Below are experts of layer 3 (counted from 0) of a mixture-of-experts language model. Rows are named router (the router's row for the expert) and show model dimensions 0-191. Each number is 128 + 24 x the weight over its row's rms, rounded and kept within 0 to 255. Numbers have three digits each.
After each expert's rows: "gets" lists some tokens that make up at least twice as much of what it gets as of all text. This comes from a sample of Wikipedia text that the model never trained on. Tokens count by the router's weight.

# expert 42
router:149166126138152165113084113130149103127162119098110114109147167123116158126151111121082168136136144107102129181133136154165122176155103158163137096164160136068126087132122100118076120139099124156086145131147121131129153150148121089114135100097108135154151113126189131194165142147128139141127120126110120138149099149131103116094145106124152119149165172097148121145164111122151136137111113059125102111137114124084162182149110146106131146133140139130100171102117107138132125107114144124141108113121169151140129133133097120134161102101116103126159094117119134134155131141122113176
gets: "| ", "|", "; ", "—; ", "26", "23"

# expert 0
router:131110124126116142114124110121114055107110150154114140116123190115161166143132125109141086123123129173117126161124147109111132094139142121109101159128112137183115121121152122132128132121154123091061120154112114102094088153104156067140092143164129108108147098129129143157158161133123122108099117148145145110110167129108121155150092143128119132128170138073133170126122148162122119155132160118138163121159139156150118147105150170108120134086138113140144137088127104078119137124160100162134107143178145149137105143154137121111156133103146108159120074115132150141087155165131125080
gets: "and ", ", ", ". ", "- ", "or ", "; "

# expert 63
router:119160089090133162097093109202182098152143132127115139118106135148141150156147104164123177141142148087116085121127140114154150111157132124160114169114150132123125126140128126144148128114103134146155092106102136109146194116140128150124123161091152095096094151128160167166123079152132135155127133093098126105182090140100144121181151092086117137088148150114106120183107142147135147111116151159116129094111135108129134132107104136087141119122146163129126129110117129130089133083108131139167110094141133126110093133153130132107139136147141088140128115151152158130140155095119114120
gets: "S", "B", "n", "R", "C", "G"

# expert 20
router:130134113121127125117131122110112091142149114173102133173202109089123160117133132170133149125110098128106147142105113138110129090130092133152121129115104165097125127122107131160146134153112112105095107155119118117121120152109152129179160137129092141123137129114119118134070117100126138138103125139152119127187120109062120126110131162133089085175139129148112121161128159114116071179083150114125116095087153084116150130163166111069123127105097115105150145103171132123126145096098138137156082134147145140151144117132128136136120112102116083115104127137098119118170096106139143091
gets: "of ", "at ", "in ", "years ", "League ", "from "

# expert 8
router:091131069120166157171204153100125101162116128121104139101132138156120159116113155146154158118122085160115158159125128144083156118143109125106118104129140101154108094080115120155098155149143129082118156119089116147120132152097122108131115129106095110142132096126111104122119153089109146099112128115112105107112085116111121102117065152155132123108159116106155120119082139146139132101149097119140133115124145125084142118144110154159113131135119154145143140113121125103083081135121145153055116147126102138126151129093121057148122137095104143143136111152138094138106124121165097120
gets: ") ", ")", "), ", "\" ", "s ", "\n\n"

# expert 54
router:148113134116101129138162151179132102150125120180133109083144164118112140121113040111130127113125093125159096131093127083119141122171124123122122133136145138147119108104144104124172128122122100139100105151096119119108119131128134082130099156118110175127131079129122151113183122116119123129160121103127137120148148139162141112172119163154114127094124096100093152092131167115116199137139143188138159145184112154095070073138131126128146105138116161134093130167125110127129143107141181127129127133119148129132134129124120113137149115147106142129163161128131106076113124143148108122
gets: "(", "- ", ": ", ", ", "; ", "– "

# expert 50
router:116158116069138139128143041141121110138134113133144102119163158112149134153110117144130181119124099145120120144132053163121120154145109102131140184114163157068126147158100138120112122174189123129085147122151092141145127141121118152134133139178179100116124137137127126117131099111112122137114131130111094114114121142150141100062118086121122135128114137141097108138114125140121130121174087141114100128146131125069103181122109120125094172111109113144158105186128118146138135115105136102129122091144114113145109109106139098139130137155128124112128118119161128125121104125161177133
gets: "the ", "The ", "1 ", "two ", "2 ", "0 "

# expert 4
router:135122145156133110133133122166138156110132119106138169144109104162098118150134150136151135130120085110144141103138117129130137139142149097149096104135124101118144139143117106110108142159107163119153107126122137132101139100132138136096111097133127135101134171149149159144112157130176127067132146131076146149130164131158177155095077131140095135095131106156115147089117123178124172150134135139142157104159134127122122167130118101141115118080150083119095116150091137143135131052128133136073135105119078168090113130150114164073131129082102112133108113092103107133105169135142157093
gets: "'", "it", "s", "’", "-", "i"

# expert 38
router:118169119101163131118141101098107100127183142145152095125118118124123170178167164154134143148142096125104133116171099083123165125141164086128140104138146097095113135135119178167103144140125147174123136092137101151136116176122139109158085099131140083139131151082133166112139132130130092098103122147124165115122144135096086118162122108129095159130157140150103135156095106155131149141133088097144132138109153117136136165130198126117106111117115121138146106127141142168143125106112113109131130125157141153158192147081123128109160130137126106116137129133091137130104082119165113145
gets: "-", "- ", "–", ": ", "first ", "of "

# expert 1
router:123158123124125134113102159111135148125090154130131105107134115122099144123113125095144114130136149161121136141108125103166100184130135127106119119103094125105113129101113150123093127104079145130115134130159107121095106097146144077168063111107140115109102107115125099140110156144111116163116122108117115134121149137129160118124171117149103143135116140137173166093140075139134113093097105172146116158135131132163142128087116167172147129135102098129180136160107114082136097164160122122096096137131155091106092119149190124175107106141094122131119139166076115127100137155082156117
gets: "was ", "is ", "a ", "\n\n", "were ", "are "

# expert 13
router:137125086125136120153116114146157129135139153134178055112141155131133153121118130112135156130133159140104138114071124199114119113160151104156099182124120130158121142110114163152121120131157144107111120150153112184125101134115108105145131109159176097064132123136174147171171164138082121163117117122104108115181107127097104156134111151156154196116134136122126122116150122115105112129111115151101163119146145161133186135081121142131156129116153160133097092157129136109151123086125128110129105153132132083125116124132111150106128129134138115143133121122098143145150118089098117131
gets: "and ", "by ", "with ", "the ", "a ", "s "

# expert 24
router:125150068138138132137109148135125107156135077135153112113150134103117114142143149129119161157149097159095139136096085135145121119160101165160104118141165106130143176117108112149080148117138109162129143127161105132146167145167089134104082141193094129125136104173160188162117097111140090151114120172128117138143118140121141140128160118119121106116120117112174097199158091100121144119144128086134106094118117103117142174123105150126095132104112134121112138120101090135106138139114108133168111112102108152178130118105118172127149101101113109133135139151102159142133155136133108102
gets: "6", "2", "1", "0", "3", "4"

# expert 9
router:132108147102100145122143181100115090135096149088106143130112169147113074160128116138104111089094108133109152147150107102139144114159136139120112144127145140134109162098124119134110157132120130133106132102148122093086163086097125128094133157093097127148135138137188141130175150159147139091121107108167114131127165128127126088102103119085119114163157127139159111121148118150109146134164128178150103128151136167130124157195086156140105113066127111144095084114129119115146118127107123126114126152112173126144106164154168100096144126142127119124121134103116096151075144089119146145
gets: ".", "==", "\"", "\n\n", "===", "|"

# expert 56
router:106131087151110167158097118121145095141086097115128126119112126132113127140115118147119156109115099118138086142128121081139142117105117140132131123147151114131126113095125134116130113159111116105144162110130101100143114147127100163101160150128157128148151099118169165156102109153157114054137130125164172117130109137129117143142120107101090149090103120119110141162129146067110111130098179113141119150109137114098124138114114139076098099071143122110130094112153157112134140130141064122117119092178090127128142108103114117151148106168141116119199133130112086150134125084171131080
gets: "1", "2", "3", "4", "0", "5"

# expert 3
router:124125144100112166110120134147117122132166140165144132105166087114106150081140100107135138113112102123138138093107139150136095164122118100117120132124151154108149102111139162156152144138120118170146152146138097155099100148079121155135087143132117123130152155130137110135108149142134115148113109090154145155169128116100171203135114145142113082166157126129127188136138143123148134106088149143128125107118133149102113074110168119083157103141103161105133144130132092110102134123159147118139088148157128155102171149141174116081132096151162149121148122142081114075095131093131121112
gets: "in ", "of ", "from ", "on ", "In ", "at "

# expert 16
router:154123207148116149174107104146148117086167115152125138105136159110120107099154146085139088149141106136140113112076117145197123140116087125079160131124142138154156126102107142144135140104139140127122154140122112136152091120119120129149134125175112116107146095121092139137141153133119129102083089049155115117125122107118122101140139097134165100109110138121149146166166122092147089154177130169118133134110159123106127143118181156128132122138095077115163088136114130150155106112132108147151101122143118119128133150144141125118129107152137129134148108093171142104086114097133141133
gets: ", ", "of ", "that ", "which ", ". ", "as "

# expert 29
router:107160121091132124178107141106146114131099137103123137104088137177163116123114142135144143085097134142123141145119135115144113093127121109134121111110119099150077147090109132151164135130133181088121152160105082132128113152152101137164140121181112112138134069098119118144147160139116116094127117121124141128093116079131140154131153111116113157117132143094190111147131152126097132140168095162141110171124135141139128147103145171171122140118125122117202116101146146127113158128162101114117083130177099114127162085124129108160124113160131128148118137136192148115127136124162170132
gets: ", ", ". ", "and ", "he ", "\n\n", ") "

# expert 25
router:122152115099110144105183081102126131163134118119156151134127125102081123125123097163163143141117133127123104124104130134092152140107065103132141146123145107144166109162127113139113127145101128114134128120178140130121115116085116147125123126135155159135120148122138118111112136113092148097177135164135102093096078148150135126061134128151113142143089090183095094155125128136134115152111096077111090134154098102097105123153118117133088119165114123141146119115122106123109153177097117127123176159098073154107094117113121146164119130073119109133111132134089091097141115134146160142
gets: "% ", "1 ", "2 ", "3 ", "5 ", "4 "

# expert 52
router:126151098131085141118128089164154093123151129117093132127165113108150128149148118141140099127123106134140069120168098122159134140086103139129107103126151093166149110146085116148146137154096091154132118180145088122122122145089090154136128110103170177079168102145140086137146098111121130105154112126141134117160134137137095115155090127121066126100152165151103105126110134160102132116155114101133119129146155130127146127119105145141052107156129166147133128101125120108105120081162128111143161117124154141126124132089086124067125127094133129121134101099147111117115164106114126151
gets: "–", "-", "th", ":", "/", "of "

# expert 41
router:147125138117148138082129127112114086170165143107134110094147155138110166134151153113157066130117178189094132154117155119116121152122134123133104084131127123141134186136134144180064160119110122124134169147167100149130125174172121132151063098118100153170129133110133127143104145124133113140112132160080115137106117161115111091109113141173125100177150140139158085133140129084109113133118071106120122100128140124151154133137147130155120140174104129124161113096135096133107105139079107119156106157102140103136135135134109127165128126108139125132113125127080113130132134130113132124
gets: "| ", ": ", "was ", "- ", "|", "were "

# expert 23
router:109104117157111105136110171118162122129156101110187168130098075129141108154105097117100125104110131146170111153147182136141173127120131130098133133133145119170131120145136137139175145119121124084146123127106107129155113141104130133094118144123161149120123109116144130129096107087102133085108123117169152116107113132123111132116163153085161086141115096133106162120154119083135140124101122107113111159107110163105116124087160107082138109129119118151108083144136126132114081177160063188148132130146154139138121095173074131103128125139104121148113101155141148140111111107156101131
gets: "ed", "es", "ing", "al", "e", "ers"

# expert 12
router:151131085140102098133159141108076145146108155130118117113130123168130141148108154138116122133107094126131143165112082103141134070128131127133135134160158113158125092081118141154132121167098129135125108173084145146117133123074129092131144130141153135163158134164127165154110166122100162107134137108130125113098128137149142118111089114155130167102127114132091114133115141126148152128161150108106104107138117124092108173147097148145109099147116166148150114082100094137140180125108141160078118112085145124121080126118154155114140159122116132127162139168067108115085113104120187111
gets: ",", ".", "°", "′", "″", ")"

# expert 48
router:121096136138136143151082148101107155129133109168103077138126154105092177086113099169131135177126096101108124153165116166114136119154091096104151133147136174088092144127123096133124131091137137152095075122123119097102139165175145135171119137141147120163193151113137083147138118128095139104127118123093100121114125153104122132132154114151111142141139122118144142104131172104113175149135176147129136173152100160129110164144131124123143149143139161123155121119143111157120138143167159099137119091109164118116130097088152108132157126132114137078154166110120121152130106131128101142
gets: "| ", "(", "; ", "· ", "January ", "February "

# expert 22
router:134131124179103087127142078159107127128156120145095134129136095152095130102123122101178145154127137154112144127148097124174127124141150127181148160103117093100113139047108148119087122124160089115139139112127153128141156150106146146126159173119122141093133095098119105132108077090114145142166131116143092106165081135097130121112155153104109135091136079112125107160124082127141141126155146154116109084104155126090115130087173131130137122139109121145120134152122146121119128102147124148163145133125138130114119157115107113129140173131081109109080119176099114131124112135076138143
gets: "-", "S", "Par", "s ", "New ", "In"

# expert 39
router:139108106123138147085092139151136063147129140133121127104154105101134167145139139145126095121118119093106121119120136131174125144165121151171109174157129122075115097142141106128108144144136132163105148126138150123102120118144151107085115143066150086087137135126118138127121102157145160107112107092125200124149099130129117083138112149067159112161157132140153094114102078122128157102155154092142149110134107128117140134108115125155144148118108084070107170122111099109095119123096143132101114156136142154154098124105106135099115124140128129114128133115155144116151114153106079175
gets: "201", "200", "202", "199", "198", "197"

# expert 51
router:169135124152103154140137126147139138131141135014131151104125116107149075140107161148115133139111135125123128130109096119106112130126106090105120086141095116126101128142097137110128138151135098151103144144113111153136104117144165150150129130130141126128129143136108120161147112136120158107158116134172160160055148137129127131148150136149140132149126072143137088126147163140048116098107106162119144126156118089124158132093126155154130104104134099096170091166144133081138121159152109139082164123155145144127122097150161170118122137123131114149120109122132117100110188117127128114
gets: "a ", "is", "\n", ".", "a", "s"

# expert 14
router:141132109088124172128134127158130107127185102093140105121136147101123138148145154112122155157140111126124120153105119100125140165093083157154104163130203110107135123116100112075075138124136129142116163125131140116150126116116097126073121120148158144118111152122177112170121092134152109122117118130137110167108132157165115126088169107170154122121108153100093092155157127100098140128092099115144120143136128113124139141103116136108104145173097164137128136094131099075136146181113136111164173110136100150150107102126135109169149097114130106095138090131109128120163138118158148106
gets: " ", "0 ", "1 ", "6 ", "4 ", "3 "

# expert 47
router:116106160097181088113109108134074112161137112145087123122174160083112099128098103127106123118104121119126134091149098139152087113138133124111112155118101114127138090133139151112149141129124134146152105125110112159128105095108116126125143104117107105129163137108137129142170121138114165111106123147138155109113094131097147101151088123152110154131166147069135175085137113154146140126087090140126128104128129130144112111095130131117176126147150115093136133174102162117113110142088144058201102151104108093138137137099168135141146094161107087111154137153102131099108106114114113144
gets: "of ", "for ", "in ", "\n\n", "at ", "as "

# expert 32
router:165142063138119173142131099107134129151113174124140120125122144126133181144079128133136151103120161130171133100092132104109153126153113126085110132131120124095128135153116135065136151112109115157116144147096123128136131136129088127121147122146163114148146120128122148125169119127160158102168101138173126125099104142157137153178113069138117096157170113134150140112130145112122182144123123143157102141152134117136155113108120141125157154121113160139121172103084160130151108095154143141124130156127139143138114161168135102086135111145118075113135139040110076135121107131140129098
gets: "\n", "\n\n", "| ", "- ", ". ", "\n  "

# expert 11
router:120130126119151127140144106134105160127131153121089121151140148151107083115126129157129148149153153145110075180167139121121120103094113158158108091114102141145136111163131104148077106145141154102141107121126140156073136139095128113092123146138121125151121127129114106080133176115140148128199145126135148120124098142161108146121082136145163148148109101132143096110106120122108136150125133153123086119108140168139101141108129083119124134158141144099152141104109110149136187107117137129194179154117170149125115156149156139114124128141115071133125129136132103136133195153089184130
gets: "|", "r", "bl", "o", "ra", "ro"

# expert 30
router:132079124128123133129090144159136135137113125127130133111157132067106088121134173089119112130143139168134127144179132151162148163091117116092154129129045154151128173131115137136127147125121143136114185120130120156152096132144134086165119092132133149132086120166124158102109153152086130111121099121096138106095150135134111154137173094145154128122116134154162124138164107098134116172110152165116158149134125153131128154146123145149130142099169115151127108119136136140142110107087144113148098132103083070048133142164155137123128104136119136145163122149117150127129106160124114141
gets: "as ", "with ", "to ", "for ", "by ", "that "

# expert 62
router:116100102108134148136114096126110130124092175171111151095134124114156161108095133102136178112160140133093139102133107152125123153083119117121142118135123125098138144129102151129136128152106151165139129124111132131114117121167152099159134174123124101148144134105130143099138122116168106136144102102115153126124186111103119186138137084175085153114169150160182120150148106151163079110123131190125161144086117162164168128120113127155112105122152134118125110118105105160120130114119121092135132131138097103100148124120156130121116112153125203147097124117168152092124177144133133091
gets: "to ", "a ", "for ", "the ", "not ", "in "

# expert 19
router:122127157124123141132123107126152149084148140135141111144143091100172130133121093087125143156178087127101171140179120160131090181097107114146121138125150142087103124171104144117110138098166147106089135114122123172114112134150179107138088185094189109147098136075113116119127099116130067127119097105125121117127140128137120129091131150098132132134101139157128150154130146141135124124168114130100152121118141123102159129106176152117119154155104100180112107146116114151150178107138172081126128142149118117160111118132132118111131134139138130089122142117136140105106074146126099109
gets: "the ", "The ", "a ", "other ", "New ", "some "

# expert 10
router:140077089071149117117121109138077142155118181143121125118151106104147133118124141127150162106118143126098111167141102121098107097159136123158115172145153169091135087133110118151070109087159135080113125143149121103088156166105151114111176132131164108119151176143153118123100134126122093132130118163103148151132122144138175111116139128113131113163148117084128160127136096134138117126153148120103141109117076119137138104130124142156106155137139125104169182081156129147112097172129146143132140122173154153121104125132132113156150134126123144103102163141140142125145107181082123122
gets: "the ", " ", "United ", "National ", "San ", "South "

# expert 35
router:122137134112129105136134163083107156115095083137081131133136136121130149113081172127160106139071136137132147094157096189123176118133163100129137154139109201129163125139114157091151122126132141121120076144144194119133076135087117133150119117128169091093095153116134103094154146141126127118118113142126133122149138125122124102089141115122117145099093096117132146102112137183092141156092097121179157126131141153108070118132147105146105122107147166178118142151166160135141112152132132143120153113129106124103143131140159119123138118105136128118116142134145148136141088116113163116
gets: "of ", "ing ", "s ", "ic ", "ed ", "al "

# expert 2
router:121138120190137131110128165115099117108133106149114104118103091130113138101146077136116115145163085089108112147115102103144160140113094146137171131143146082135152137084120106160163156134128117135135134110138081093080135113138115118141097119089154133141158138156139132125113127102094143109121105091140111117143089151159139112137128150136164150122118113182135164148088132085119175128089137108134083136147111115098153117149119134119084114131103082094143146085093102156146148123151156124130126124093159144133161120101161131091121095110111141099168131134075093096120160143098103125
gets: "|", "0", "1", "4", "2", "3"

# expert 53
router:164162130144100113127132135126123136158141167138124103053148179124124189106096083133092130165135076127117133152140102109119135180113128129143151146140158136130128130153146107110116131151099094128143114133164130134102103081139128124100145140109176143116115159132120115155151107150136164090120129130119136132122079127119118122142120138155147140139166101118099139142151140111122183170131112111138151153143102117143136139118110132145157104142149180139168154110165151156147129085106120130132105155068113133160090188134117109070136120142131092122141080115117121142138123100119100171
gets: "(", "| ", "; ", "|", "– ", "="

# expert 55
router:147144160122096137158144084130118176147082149115129127103124146147140125098118154112156117129123145152143129093111138122115123104136120119160117115134130131123142128146137119083123101165137180149152081131151166119076098137089118135146126123163124135093105126126134106136132164142108125139163155101143171120165150167135147116118108179122147147117136105128105164085162142163095135131111147098135153112122105144125120080123128105127144147073125189167113142194141148115130158119156166105121164135154128181098084122156171140146129117159117133161076083113150105111135138104121141120
gets: "i ", "de ", "s ", "er ", "a ", "o "